{
  "hidden_size": 192,
  "normalize_top_k": false,
  "routed_scale": 6.32,
  "norm": "rmsnorm",
  "beta1": 0.95,
  "train_tokens": 379600000,
  "max_steps": 2897
}
Below are experts of layer 9 (counted from 0) of a mixture-of-experts language model. Rows are named router (the router's row for the expert), down (a neuron's output weights, with its number) and show model dimensions 0-191. Each number is 500 + 40 x the weight over its row's rms, rounded and kept within 0 to 999. Numbers have three digits each.
After each expert's rows: "comes before" lists some tokens at least twice as common just after its tokens as in all text. This comes from a sample of Wikipedia text that the model never trained on. Tokens count by the router's weight.

# expert 17
router:536528484542473561423483503481619558456516528567558485485482538515439539499510551457498522512489483529514515504578490471477505419531524498579442541444527543487540439513528471559552498464472488502483485485517546559450521477445553483442493489504502510448490395478439439463505555462513489424479520546487522539510507525418508499437424535544437447508537502481551410425469557559490542448453496578512513502537540456497479480523547498526521447460465473545459508510580540471481471465475474577480493545535494547464546509463459445459571474438493505491463487527546544473484464489503526520
down2:529508493561572487484463563568552540555483496558513474524494456536485444454533496534462547555511512515420421488497506496465469526459506522444560510478480490475463478526483492406501491466488545499558507555492453500499501488525408562483544508412486487512554506485536457501438483452462518524469429576511491505441463481449485472492529519543500436491530460467491497464575461496537507574495482406512483492453462559452439581526522515504504474449544469493524511570512511413558509570445498534503484418452446510475515534494463533592563479528507512502543505508501503444507497449472470368
down3:508476504455496406534461593489401530526562512525465493558493572537588490580492519477503507511470502520492492485450464472508483488489482502566453551500509533486449486524410516553482529499534507558480496455501507487445468531508484490492458474579493487498519505506471466493472564487523476544543509427518458451485417452560523502436527476555539520504515470465465490395458488531513474510500530500501471491517428442466545523503449445536528498504495488413519444496476477443500505411511562498521499497498428449498557547557526453353536451514568444490537427518486462466456490468500563540
down4:514456526533475498445462436476550561472516538504504461507491511484492451479456426530440467479527625455546537518476564533461516486509497588545625535525534542434512560455568469437461391513439463567482475465474419523468557492474485515536379506470480472521534457475532471504477543549495551514438519578494524474527482488471473480453510490525503555539376510465498527477558484493485476554527504499516458491484481513549527502563502507469520462521488549479464542560463589521557485542501512460557470527489495512481456550491520524515465516524542474501508544487452554496544497493513460462
down5:480527500467483537513504514505372480562528499488523511528481459446509463529406470503522515537425547505535439476580554524481468468549530509509388425492539508448501453537481482518471541499483478490548416464447443459507439496486516480483441533544520493368482583552477521473471485506481467507446470478450499485498526440553493549535523525534562478520549505445583483501447511465532473507490557520474547451496521499548564520436554538531468509490527482463510465532533493487521478493533475497454523468549486514506437465464442439497476585523515396455482455523495460483529439424521473450
comes before: "1", "2", "3", "4", "S", "M"

# expert 20
router:533514478550536557432485542445542556515518514538529516474495544559454510559457564472488546532493548521470578507551460504502487460513499486511452554509517546454529517506566504550576543453447490524541433566470499521473480499467534555507513558569535547460554454524469461465449545434530536471463544498476458519482447546475563461444461532534518474433450453488427468467462555535531506478435444542529535460476573498450483455537492581575463507516455466556464516461511460456474508458470465538522520548548475558460434494551497491563543471450505443534526435452518458468529469451537561502
down3:575479527549567501543470506498551525475453459455550509579473467489446467510511540480485554456520528467528520568491557564456455475510535450525517478530512522544458514458499501492532465498571609533517482531389578504486479548571466571572474476446492479512426487527409477431537580470481520453529408464447535461471477512532476500488500503516492429531457484540473480458530534479546526550562467460456496498521462505511464488527527541534465497578515543494518454513457481496470560538612477528443438573547474456433462503511516530450477513557512505485514510495484482500458544517538508456
down4:498496503508481474467467537535446431481468467408528470546462507555507528477559525440522542539491446475509492524486510526537465447435462480530473439529507467554460505451509535518489501543502501531512538440502498473448529610466498484524566467451526549434525459440473450486498478447445473538505465548540576489495459545495482506474438568479452406566526448413461421505424434466494543516514522548492526530534483548518493528473576491529470472480477456458511471453417492546545546529540517554482526513454513500593527533578464526535458506461491561463512488531451513538485518506552395520
down5:534516508459515538516487494521514514495540490486485520481449476507491605525474474511513476531460522471526512514575530453464447511487550455529494511483486451506461490481452476554483445445475419539553534465515545519504471477401513462513552477499485464494405501449450546456503446480550488558495416514458521551440559477490461479472452591493475490568502524543439535502512541461498568568444552520460510439504517543476520522473478489461554628419453473515563418514427492509544471610457538541513437434466506525541523508541458504499491535482503497495514415532505419500539479529513481521
down6:479446514448497540454444528532539479547518431474540509563608541493503463406472472504424481470442530480521560508486481481564532463479496486546440524525506508531520438506547524556505531478417570496549538452432551533546510531439431543560563535534518500517449493531500532468526472514483523525528567465454485487519455550494541467445437523471520525506518501595485447518549471503447450545492518455542482483418473461533543405432536503468510569495534567497495495540587544492486554543568493523483548494496530550553506419532496525516522549470469470473457490483470516544520533445479507531
comes before: "5", "0", "6", ".", "7", "4"

# expert 24
router:524510448537478507485557531492533483428526527604589496437488538552478546521499519502546524490533512465487510503578511474496461441484437456553408515485569584505582537478554523583571545447498520514488436538503491579483537495514562488482522466554521566443520468556481463487494543479520517454499504527459475498466496521487517508471423570531454415503459500509519451336406526550515497469507432518499515513469554430530452506509499474489444494487466469493438521492495492464502520494473462542497456521489474504520502501494429509495504430477512503482486444524458446439493454490521515435
down9:462521557468522533436454535514480480512465479507453516461544528471423476492501425495473507514510496514472420515517457565501434500496576459508533483502469460536487468506555427550496474508532475508567547567520488503495490507520559495485449548504570426464554462542518477463453417549465519578547481486473485488562477548519479432550401504529594442534457505523517442461463471492470473479507491453487484515465508526542495487489531516458526440491520466525494405428489558420530415491546507546501507492538398504541460519532505507581539530519533553506458505512477492583495524599491455550
down10:480478528528488511525525468557434503426463452512469427467465510540516559572557456549514520486464472451531410464480557435490505465564481515430613534549406596541587506544441472517552508515525527495534534494520539446513510539500533539510512510513535543489482662469508516490468447505510513491454480501514475530466486418526529497510531564520479531505469527503521457524494517513507449563536431551494492504517544460443484514542506493540522450498482461514460533533503511522502459481573505485524493503502471519491478452482440502499569409563478588508472489483532516548529472502512557405
down11:510525526503490522501492506430517428433488504488465495548483443495559516445508474527436466435510505457475517493526525537400460528612495449514541496456473523479526416479594564451500525512532519495477544520524452487543545433488503513534605534477549513496550482554529504542596493517443447498498542503558453511472488502519536524494542484479482477476518459462540548535472432434520501423583519527526433482522559484530527471517452493515460500527501467482540501486508474501520599513532464528519569523561455485508453542558457563442448452513513517521510524532454584501514459586570524559
down12:508477558498506529581499517448437514520492513432427495472500479555518613419578542472498487475483446458521481439529510536510528503537544494508622572473428493513520504502471511530440500501522484463510526452427518494503494515519456557521455434501466618496417585490578500397501553513492475512500530512514483475532539495516495540518484395531410487541521469522499578504488513541511507447481498476469455526491462460511509471427486479520390503475419508465484449449470542535493546455519536537456540491512475507489479508567537553491509550472499501504528556463512502475484516558524474488
comes before: " ", " •", " Animalia", " Born", " Website", " Country"

# expert 25
router:538511487550527556435482543436543563514520513543536524475503540552451512563465562480489553539499552527466574506549465500501475462512501487517468557511521545465535516501556499540570537459447504523554437560465496528470474500463534550515512563575537545461546452517473466455450549432535543477469554503472457516481458545477562465448461530522521474431442459489429469466450560541525507485434446535532537448484570506445476460542483586569461503510457468559462521455511453453481506451460467538513521535537469560466440497552496477560541471448509445548537447444516456468526468463540557498
down1:517474507519608523517527544479471524544535470525550489497496482542491539560573514495561535446515493527499420500507534482435567512530483526554500510529454515465442560453539499492524517588472395501540556611522473474464510500513511522557498485545521491532446534525584523510497499384484458524553543497529546435535536444472517506539460485480500501547451526575530510517564527456491514488552535530563493532409532482543486416468502488521515566534521538437497475508459522536420467481584505449495518502493449459501513516452510485583447513523526494581528493519478468541523557514430539480
down2:533569477485470508468587422452520471566478501497429512539478493469489523444480523468452493496499464545490517528519494516485501556538555464493488476579477451486526513501518506473539465556550543516550564533564494442581571488449498508465503498446527537492500521438529528532522461478466480496536550470521569515510520536434501523576496462488439533529417495472468530501482465515459439510494454525511480495524552448512429401526515460549511391531520497465402477451507527553484480540487480587519498471569510467458540479494537520468522474523620469465529469423480561480537432503458424540
down3:570502542434545441487482434411610563469524553535533511467458511492433498544525461481469525544485545480484494622437522521495499547483428541516503573468497539479452454418474440498492518480527477534528543445435538533602440528463496527455500479492479530499444452493480497546525495457514488510483512483584458577544536482580492498506482504550529496500513529472488491492572535498497418485504495517518520528493518509508523528531536534405491407498552537462474470466412470435486528552488515505502478476486492471457418510531497499465486473458465532467418524459443499531512537502423543506
down4:453544506502488472454529505448480589503533494491426528460526510450507481562454491413510450499485470581524489550505442468482444456545521525486545502492528522540520523527409538515508564508465535518500537502484536478502462483416532580508503472470542478473529556460523478483525465476520540542546448557469550472527476488554546482568538544500479502512458543560606442498533533484501554505487489459570515525497524467391485430527456518540522465580554465549513586399473545506428486460530532541489497456434512501478578444463511478443531526549476528461509470533521460490556523454568491508
comes before: " the", "s", " he", " a", " it", " He"

# expert 37
router:559543468564470576534500518503545557499558558574479461501532576568471496602457561464535564516477533495513522571567450535473469491554464513570434490487522546515500442461520530517521570492498546516586446527451509538469489533556541562478518519573490494462563475520438470456499529491522547471503530575482500478439487493489546489482505572537456457478515510509436454473418508478527552400473433520481504462542568502446498553510505533485522499503399510507502492474509524468480504476505456541532495566471475497529456517538487455518520492479482450509510392556507473472488478475506576449
down1:505529488506460520436508499520413543476525466476508503546514430533565583489541565450505494564496464483490468498517536538465510441469481567457512458441499543490509462485500566435512461526487525501487499500474541436431501538530465505503452594450497511467471530511563510565490522502495534503560502496484519563503508514512467510485520497463555531528548475570508467482527549576472529483556466527507456541573475452520507535528536514441434522491510494549491526493573447482548543457604489489506561481597465541563432516603481588505463537514523512459525589484484385448489521551540494500
down2:494542471496546429508479510474584517583554450544456465492457477514551535494458585492475524547509407538542448571512513495513480471433554438531538522491494522376531497516472485515468461482524552474514502488451466472486518514458540552491438490501520514539450393501516536563505480429490477481566527452535418506490495507495492500490535464522541517476539548563502560402470500446501537540512500477502472462514500458528559530495455475518473494452447494526483511488485405465516502436433497516439535479484567557493433476468483438481477530450600467515489524406508528485511484537415504506
down3:550426510489485582522432441454465528536511459518460407470502515509606496507471528429527492464493521527512547519441572542505469441467541477479549500527407521447439471472554579569446454469473571513515509475539474528492492517453499485475465517475504440452479535530510571489532532445507538514556488483506460533515450479498458496530527493565579525496439496509538488476526447503495529609475535497492476491478497487551535513553544520432423451546526476553464516544509440530486484523553513565429480504465490522382482502461501542482517462498495548512528432414538491474460562485468508505
down4:442439427526495512441464545510506505501509559550554481470543490420485477545509517464527501524566537510537510529503514492551559507432504566353482498453467547530498497556526525538489507453524489472522567510514480508491483409453519432450435546491570525480522501457493498516555485501473511458534491494548506478508517447529474518510391513471556558492516459461466498508520519489467582492489486549582520485500542468562539455433511438509542491521516459519461467404476527476490467453450514536503437516511451477423527541438529536464519502475469480446523464431543517519565405574504533545
comes before: "\n", " |", " (", " The", " is", " and"

# expert 21
router:534516481546531555443492543444549547524523513539534516478491546555458508562462566482488553532499555528463570501552468501500483471512502485519468555512520551467527509504567504552567541456442495524541431575469488529469467499458545554514519564566536549459551455518478463464454544436537537475464551496467460510479457546475560466441454532526517471426442469479440464465449559533537507484432446545533532464480572495441485459543494580574460517514453471555464512460504455456471502454469467532527528540547471561456431506556495494564543468452510444533526449451518459463522463461538557503
down3:426535504520438536528464562512502422504564554517496545464510493541478487517550544431520571450498514523495486501505473486555506505491492491483545550473459488522504470508534500551512472486501602554439501456553563576498542520535576427563506461581559586553474502540507453459462495441461467574484538456513468541593491508554513472493557506464552429544524472486451438533501454500523477481482554402480486506529517481528570477532485498523498571447509449495513465469509463500518500468564576514510572512518459495477450563523446487524520532500537447462558547436527455493558501478552553513
down4:507491527475516485450539526511508471480518434576552467387492480487526575479500521528521523568534516524481564548512484569481510534414549483464544482446469478519502502466506511451503480519497491513568548519473486587516482508404518488474517432586474512509468488470533500493470446530492452477477397447521503552520474428563550515431432446521487540561465464500486566523513470503558451517488505557518543481463459502551451583467452469495544487570369467497531493511496484510497540490496519523474505506526481531496435501488568490545417508539484527474521448468491463545498433466447557414
down5:454471459546509516551492548520487555505479515509489531509519548419512488481514509536559486500528471522534483537494423440603546464526467483487446510526473417505498515489528517566540409506489537487484502482603411527505467461433495442486510515511501547468551495486557423467561497508496437423444497492558459431477511511465576523506489502561513526501513447483444562472457483430555507541486457482487484506449506573527537470418451517527482481448471481461484376515521514548475451552449512538596558426468489444456543498515488476478512480484509532535441538495547507508498530522462510572
down6:446528526521434535403500568513515556557507561515462518509503500440510496509463455478461503490423512474479527516482461523475498546483561507491507513470529418560484474492525546410616451469470560450479473454515466467557448488545541483532517510550508483573471494496517495536513473527510517498456450526419457579623517538505508524508471538509433487549567464522471491541551487510466513506465627498513570558465516538533491489435531479502469486506535528397532557449506456480471462588500507496472503555531531522482483497515491424494462462437519501448532492471472463521547510508546569493
comes before: "0", "9", "8", "5", "7", "6"

# expert 7
router:543549496548453559492433576467528550519533515533520490533573509517505507523442535464526521603473514501437534487547457476509492486535512523475454538434581547430522487490486492534495549457430503521589421557492521499539475546521550483435538546494475502447578486465493476488485563454567466444461526559533476511493438509515541469443515557566471425489472515509483450493433603524554480430435487536485487516517512549484538534541465517544417519494477496546469505445471473437443499472416524532485503549478504550428485515558485491553495495460534454501518477563516461451489527491526543524
down9:483544531519474532538535463435451516487424516483518450584456442515554487536479511517552476582506516508468478545552477531496517486503539550495564504508481485564447499461488576507485490398547515525456484484478498529501522426486434470447508482441503405510499482479600487553487507475459511455611571452492494501495511381513483477485469476497501489459484480524533505564465481481480509586534556411464447497527522531490527501524485474486462443495463496459505559459420485573600481498509453530530438533521453527480493537494509502511596565477470539496460426470531481483497477577519487513
down10:402494493508520514473584525502507498504555500495590499443502476464493450476434545540515520510499565515526475509574484523467522494553574479454590506458515471510513527489511478540488497523449522480458474493425453465479483431493428463551475570521516422433550484540493432453446619433497537520535514550540498503485576443508523537498503538516508441525499518471446469481476450475533454479431457571468494564504488499470473571447502522529584472514498554455401462506452524534536484518541495567509486484549545458501498487479538562538555552476507483499503479432486500566563431506522515527
down11:389511498546524508478482452506551506535518436440494499537571541464444464484563492502528484537501466515573536516542466529449444536467513495557471549562452552472458493523521472482480502472521535492568472553454385503455457500501513488521548577471444444502473575527476480487522537522469430495478573448535507421388419474472474522486475525463518495569494482521487498502523494442563511535553541474501455481491453497507495567457475465513445495458466491540479477525559470568549472485619529482532483524478497496539451512458443470418508483452523511544476542470492445602496476488496486480
down12:524506460479544486474540470545452589517527574444566507557491510483462503544556594582462492522498497495520545441491396534443527502465476501501471508493417464539469538523430477503496535493542528504491550433504486478458457461526491565486472390542526536599488522584473504500488509442475442495521482503472526440443460488501533502533498507525573534554508535537502469491484431449413465550538570541507455528506472469539518512596545512537500459502524494421462537454500528534525530465482549491496486511535521484523475538453548470551489508461473580490586494460495517549446424526491524504
comes before: " of", ",", " and", ".", " in", " for"

# expert 10
router:531521485547539555437487542443547548519517515545530528479490543553454515559460557476492549545499551522468575511548463498493471470503497485509464559513516542454522520505566498540570541461447486525541438565476490519471481499464543547503512560569530560456550452515480459464459548436534534480465546501463462514482445549470563464445461529527512478430446455478431467462453560534536508481434447542539534458481568503441487460539487576571464507514452449557459511458511452455476501455466466534515533546547476556451432499562506494563548464454505452537538445446519452468522482458545560498
down3:537524486532477521457533479549544525537507488490507474545492495519522470465472458570517524578507554544533563473540486550483509537464537478536515584558478469443509456498535492500493549513489469608497532469488392494500478512476444540429460601494546538545528498484538461515471557577520515530444488535450545502425509456429471537553484513588465532507510556479469502528527481527456507467451469415427460459485508547476481471559458473448404569447494466509448507580471458507497528514500465452494499466548449496489475497496476522490491417535464516473480482518552487440561546551458595518
down4:474496505532505577444509519512506485504430395506560459492547506494568498490533539487535508519516451632510485423516472528480412490544493529442498543526482460527539481517461475447508493562499477522486545506466470488425484466557460469498556440505592526524540508502506532552522466453496466443502451472530527453489512467495568505441512529534465450574530410529452497468459520521533570534502463488452470508538533501365423430478555496468517462470485524464542472499496455554507533522464515533550508548451419520436546518567540472493526539509569443474522492553532496474533495533467519501
down5:532528549454523537495481431521497506522523492504434504490456469507538485501517455556454394492476507508530491468565469544400424481484502447502492482470503515479529562563518490491509476539508523500533530447486527421524573560404553479476458489531490441512502522412468518505478526553474504506520470552525397527496461492492421558437507567489460441486439475563494507484448516554537544524480487499460496462434493476586499548471464520488538501523564416465474532518484395466514481510613546433547512453527511497526529537467454541506526462495447518519451450550533472487559499498474518561
down6:508494517444449522466576538471378483550479430499504464491458548491530564587505487501489513519480548514500512420509502473406473434469434476445473450486508472477463460491533530460514457469441435465511471546507466497419483463516510495443511443530459507497464440473594530494471469419497540491420560498533538480532483518514574565484489494450559447499507517539473508560482457428498567485454482495488415484582520492454519529407431540494519552544487509462517527502491515514464511573508523481575563547506567540468505464473416493499509523521498447500467483476495504500498536523471501433
comes before: " ", "0", " -", "7", " (", " \""

# expert 29
router:569513503522485597467464571472524508504550487553533510500539547541499533499434519505547528529520534478450528521563471517476496493501518492528389494488550541510488472469483517526474524465462467545519424565433557481541492543488555514440538479518509476450581477493445509465450521462571508450467524543508453486426486553504504516451473523527478464501521529501505453493452542620553486500433432556505514491546498517480468540573476508563410501547486447514439509470531434368520543452472525540487496551492447510481533469520458484565586530441514415525516491523525463469484500491485554503
down9:459459556490545463557531456525457474492484488605490485522490520451531522554507523556547525444520559501488513508500451504485439479574491546515353491473488445461433526486482458476508542537520473514487546459526437504455430475477481449494484433494504476431470476482479536473590453367548479495460508554448557495430514481451537527549582451519523450531442440499530468446471498503501531428496487430485532509577528549457484501555485531501466459478510442538485503509495516525485501534459507509502501414486489466461514570504474451543525492515522477491456540549511551490561443485533515423
down10:470518562483510517531541513480614430594503529574492479509481493504534485536408553504560468454523471474477445501575522462474566462478492504499416480506447517511472540559562437503550551503460489515490508514490461461432560529523431554473450516467471505506506449504415552507475469486438497514552491523414538491477520556580482532552506498554548429489509511447495527437456516434491496475459419534489531559534521508477499472490463483572484536464485538499494437442468498432542501529522543528474438503523519485495465535487444448571474569550547518406518527523543523519469483470548494473
down11:464502535401428481530524508465468452468468459401539477538526562495501464463522486539500524494531486513506456456492454481425453554491482469517459493528442418568487518560517521489538465440538583566482512537547447473468463540468567516472524446491498482517528476468457506454495480514535520466504462467536476519463456465523527494507458561510450498479465423560513452461510477635464526498460474526473503422493543582500480506466529437493486505515475469506506514413484499562562442579477596460473499583511443517454553495527446515528509563452500517587530479498504529512527508531432479505
down12:463441454468414534504539442517493556395547551459544457583533446483476579475503539506550487526636487446548501477530509542490522464555528537549488515540471510491502464526506466576412475431475503473514586519520522503468418516519513494476491503535511536521519568563522505463468556488555509545473439523519524483483565498423463483452531518526536435484520512539476501464552495440483532495474431541480476471560530507551491498485494425456562488488475487530514494548478482381470464562524528575451499479509517518526504544539484509553570576490508498471437538524495496549517523513502499473
comes before: ",", ".", " in", " of", " and", " ("

# expert 36
router:490496497561474530475485556453615473459576533478580463495557570517537475544490548515496580539487500495447512485527519479524499499503457529498448540468593598505501534513571464488478555457446498536562434544501525505473490530476554572527523494543544574480523463525461487482418510447532557439468519515455457485525460478568533450452523544566468496494499462503526437479371592576524520414481464534471528486520507529492463542522524579525445513492464479459463535509446495446491504481471504485457523531545500505502517448492466469553508508488449489472512494441551463466522484463544544484
down1:531540439512642494399472497550525518553451497478503498500463457600507460468547517410577492553468423527494472521505559507550510559512507437531451481406525460502485534420456474518551549558510457495506495477527485473551510531475454511439461530471426494541486496485464488567503482555561524468513525509513530544469517551487555471450475515531452504466524476501457518520541537561558416561530505484572535480503470516526548487466521460494478513505511518510430453536547506521473592534494438472396456588501549507588512556494502494500486493524496500494530500470522508455496469493484474514
down2:435492463528464477530529514463519454473453587566486506551484562525406455490531458569448480527541466481498481509450474462514435490492498536464583498460550455474476455476512471533465496466502449469560481436494560487514508487445444433589476534463515500497462497524444450530460510531524494405504551475462515494507495538453512470581466549471444502525398507481438490508475489474516433533511488538455441444527510496490521478481452530526464538531441468451482480444448500487524506504488531446519630465528477511389488560486527562468457490511428450481507548538506454441501475461553461477
down3:506494475499522494525544507471508502484516482492443395483428528544491494501513492497549458559537479494511455470432496521436433409494536493494345471516434519510460414492498459479464598561454513520445481472422492505490456531469541505491538409509406537535534469460461556508483480490468560451561471527555483486523492555480484488530542553533515521498554439482480518524517463514436506566519496550508556554494467424520509500574477498473525502509504482501472462438490445500474534474481461483512443418443454464526470582466531482469494425482507508513476569446470526507421486473543487494
down4:562536533523495513505577518584493532579610498486547494582446505509577549501554469546527497478520469398478491510506529412510451529538465443497437523506523379484455500491500554425434463447485502483480530432547517502503397492574523521466441488536428569474537508482523465529451478580465512580473517510492495488510457483515527560485484472435506520547507480496526544509512433509507516432523522481521559457489499535448502472444486491494451465493560532514516459484469511498554546473581441518464486508455483533409465463498525500494445542496469463525460524528506450526507479492515495551
comes before: " |", ":", ";", " /", " medal", ")"

# expert 12
router:508501478559478550453458497536552543467510541567516519528548564575536520486507524479488530495533589466455509522513485434459513490509465517539426556462517494504555512551507477562574542469468576583533434494452505513461502545471559592452494490521551513521580451531454532441465533453496547516534518602498442471481478544516508473455454575529468492503509433483521399421494521599573492442486523488561472422496539467463455463492535481509505501535400479477420563509503457488511500498458521521449443539518496488496500486507495517521518470501510449526513416472476509509496459488538494468
down8:522450482461438521493469457526486545492465522424464530439484550443461505483532535433475497511468407519461441502478470508477502497459559527523572542522511509575444460485449498479525476499575511538553468508451445394518557485429503503426441542483605558425519526510462531484538431453571493498528494471527487489499472491553560452614479452488518492560454457509517498464527488478504491521564507515521513545414481430475506520471563525514490563458556433539474485515473534481475457518549528452512456515493499549494571494487464474499467496433459427507454488543508576524527468539474474498
down9:564475509558515471481494584501492496509521503479543562465511443450517430576487567511416525504507501471501565481467536479513531486507570530527469517510590541514411476531464501478486534460502449477477487444558501451449524490527521579522484517500537407519538477521573496517505556438495420435511447500440449481535477430523448423528445473521504499464510479456468538466486509557477482407437516586519536577481490541502443427458503536494553542484433486526477519512515552497494587550496448560487532537486490503505494501566493472463481524445487568472520536489509539500514401479534503550
down10:470461463480418536537535529515524531499452507504522537525500559501483514415429447501503523482566412569449450560462520450595514505541563529471501551509510461510500502524518514570447519512463532491529557448479503566545464496508427528494558451494507572540434536520514476453450477437546468529499454563573486514504440433495536606517479482483513467475464446503518471466478455427557521553475462560477474502543507515489553556538477554492491474526470514551586521486524555496477487432476502465503534484505554474560554486486494594445431457487502479476463465567475482453548507490487437497
down11:472497485544507424472580429487439512506456540510478460480467477510493555499596506447516485496517533475507453473505552538515493493479502498514560537557403476444530495443532472531515560494511527458561459419486485544447586468439457466557487482433491526483575563500476486467517471529570517450530476473430532501530541514480517475468501558480494461513499502487601489511478457606406475521518535511454444542541471433494559515514496509559527534535472518530534439519533547527530487485537418475553492506472520533551480471433478462446493461530396469495575449511473479476580507495499538502
comes before: "\n", " ", "See", "History", " MPC", " See"

# expert 34
router:537510483547523557442473549450541553522522525548539516479494544550463509562459562485487552530498547513465572500551461505491476465497495483514464556508523543452534509512569511538571546456451489516544432567466496520463474485460540550512516570561534557453548455522473461464446540432534539469462548499472456515478445547483565460444458534529517478435443460495433467471451563541532511487437447542529541460474571492450471452537489584569472502517455464554464514464511459450479508452460473531523525546548470559456437494553490489560542470451503446538523441466517456461525464458545558502
down7:458430480535505468517429539456483528518588517473459534479483519494433463494602506565484448536514470505518520514540499501486524473517513580510448488482513495506486498555417464505442480498532497533514492405511464510497508512524481473472516455548493476505522544567477476531458470582516501502512572554497556442442573571504462565569527605442508507528471503498542478526606484514493499461518520500468545439479509509538498505467550493471514485532484551504462504573558541436504434488531521552570491619520496428490588560505506493574460453526578467468493490554512486459475517538495557507
down8:455540475566622425503518554496518475490491486456549553434525530507457448541441517524479515474568511492494532424454527482459470470519516482530582447533463514533544493464502505465555513428522492461497532535435528541506443455480456483456554503501555548479491479492501480553578552437534491514438399563560498514459528488511466501445505497435545461547552522424469398461453535521499457539534523441531493509541455485583446477511530524474522459534513526472489516459567547518549541536532490506518487488577473475513502438545490437588501477543467510584479485482518534502546488498544500489
down9:446500511535533461493543435451408464545427514525524579474515516531539386502532539481517515482464471527451476600541511545508520526482558475520515501488490521468546486566542526468507532537502585475434473513494566500468556466477524532423483512477546535529549482480503565484514460489484584453513526526571504555483456498531534485484420504534487552505468383495556548449526474498475507538466440502530534485523511494444489405477480465468514485474444453469558446507464501401474451504529503552504447579511491499511497497497486547566527510438470542424550474509539521548493467549450546474
down10:495576492588508539565510433519627530450494440491580500591473483492476552526529505532434442437532493539483572487545469528460479478494463478517461475485549523493540553449486475547463512459492584553507499474559541439493504501520574480522527472485481517492505496468498473476466498481512515506579474464527464552504508510475474425479522509551473532483521546524458467503478528474543513504493496482490491637442492506455567514512512489482427505415543483497542578500518542562460554449501545493510525475532470460462518430496502512599505554522493524428563503479429511431500474554462477556
comes before: " ", "9", " the", "8", ":", " by"

# expert 23
router:535526514550460616501424535491541519460514496541501538470461567494484580521527607497544521527485545493455571532532479492520482498536470477518440544442575538509500465453500503539583587461486454562574434500468427575506502507470563544515579546497516549477532510507446470428414533450501470496453525529494531523519457537521487493442431509554480474476459492491470483458432587514511541417501471518495539514523519515496473490558506477513461496526442475486474583446508471439457507480457481557520459563484513529491518486544516530494487451458515514523466479516447497448451557438537494459
down2:557480480551472483447498587446548554489454484554511529591470525477479581522504559496467537478447488428546500480517529557612446465548549504524509517469514528550440426525516590521505438488481502482512448513510548531594470483512436487431569514454473520504476434467493523486524489515518495525580488458494506552528510559559482474493509558516434453506482602519472536538543539532530424560477465483465560520538524489450531470558420479541549533498460503492531543508529524456532506420479508556469478467538556507490518513469540523531572458492440485476513453479522549470564475518520506486
down3:489401505538490503532456461488519491455465422475595502523469485492503462471432524534529491586491486477470498455429489447454450431406541542507488537467520518510500523502468509481417528450564477447476551509503553492471513497505497512486446446501475584482538425525514532464471484477504484464544487491441538473488505511525495455510529522496433552580466441552441462460518495523529521491459434548460551496513524521495562505477532548559394517454575462521538515437457566388516496532527489570499509463478473550522527489561475447523464519456557557486473561494497533486418513473482439510
down4:446487536503503535510452479529615534548490451464508553519483528473516518507463493563518418566514462461493557496514520510475570501511554524493503485554529530441535535532496524484451500500539420472434509479416516530484533439475450464522542549547443537538477589546503471545481476545526432500496456518484517593529558466481548408499518541554537469535476498435497477517465522452510557565531454524498524505555545438478521512483544531473456551477501540519423534521482498429506460502560512558474475546426517515496559547502501425536530456488527579461451514572488516514566525501502553413
down5:493450485531448469492436462531499491545553500446480484509519557539481497532493476539584431403544497479492494522478563544485489505482445527602573481528443581507525487487516469517530564438517555496498467515492451463480504507526447554502491512562515520499462418464465534547583531461501508527524543443531484485505494535434534484509455435464491544490438490550520479452515455526445531519528398483520493466493422555446451542495506464516470510525441578464451462504492524498514486511473568436505549474524461546522509532472519435518379482524491526531570456441553494537433451472520442452
comes before: " the", " a", " his", " an", " her", " well"

# expert 28
router:534510529544474582529454601493537528513543506490573503477521477496450518459489514487519490509471509497503544511545470482484497467501528477544463480450630542504487484481498496516464580466521537484521437511512523506441457456434535512465535544564527497481594461491451426493495555436528512420488508566455480540507420490499520481479488557513483453451484505506529425450459551592585544483499500587520495486473510572533468531474566499540466446434382492533442482469570498429491513470466525559530512493598467525464504478490490494556524496421542468512496494504565494495481504459509511526
down8:566477516558571526527475492455499483512504482509539508551547484409458368461475466461471549487527461440514524473484477453473496490520462568457590391456503504525534471485479515532428547502498500494564532513498491476458470470482433533506510458478552436543433537500457458468529443513514554462533437532528395588513453523480481461501498508481515430497593543590459556514526551505430508461507549533405537458464511484510478482496501492512471484468470486477491508540537581549482476503503512501461512545517446551484489548482481507486567573520479479506472529404531511476477466550514518491
down9:447545451494529536547507537539461460499529540478538449393470461477502497497510545479485471464539494532580520536538466527439480535493513519489625473498456521414562517431494504546552502486536504526496429500478516420518484496537444534506454520493522460512518572525511548539558483463464531489501521531421423496520580476465462552441457450523500432505456498521475472524597471505500473493474505595468482494515459477493531466506567464485526503437487520537464474526526544512491521420515498551552463548440481509503565542503493563428456559589491505542507484519564474449526468493418530564
down10:485519520578508477548518506480486584472527541508530541588554475418561505496497503525484493522481422546530489489489455493570451459498548503446462465516472498605572478461524472489440536514547507488446507503477514482446472517495491512513477445514488517533466457454474532509535471493458508558497461546483508532597513514544464434551540529460536503410493461509481453531566451533484518502547505602415488518551469475542534540545504488496472501520495525530529435499504419523514506472562548572506489437509493468544516440490444487516416531414372420567523540482481532498506500460465481525
down11:549493477459483546570541435506494530457534516504532450544486516544546509574440439525502555505510530488493571501447488440547488539501497504476355491429505490473492473544499514521561524479477553516465540467546503493532535560511529482475507435519500550526540481501447478426474503465489450552513517482485452474435553468432528503483516518546582499496567479481491538472436514483535471499464444438492523515565481541521521432526561488490526499438503434485638523520582508479570519441445522526555490487438469510425513506599529519458474491469521503478513577522446495495514434497486553479
comes before: " of", "-", " and", " to", "ing", "ed"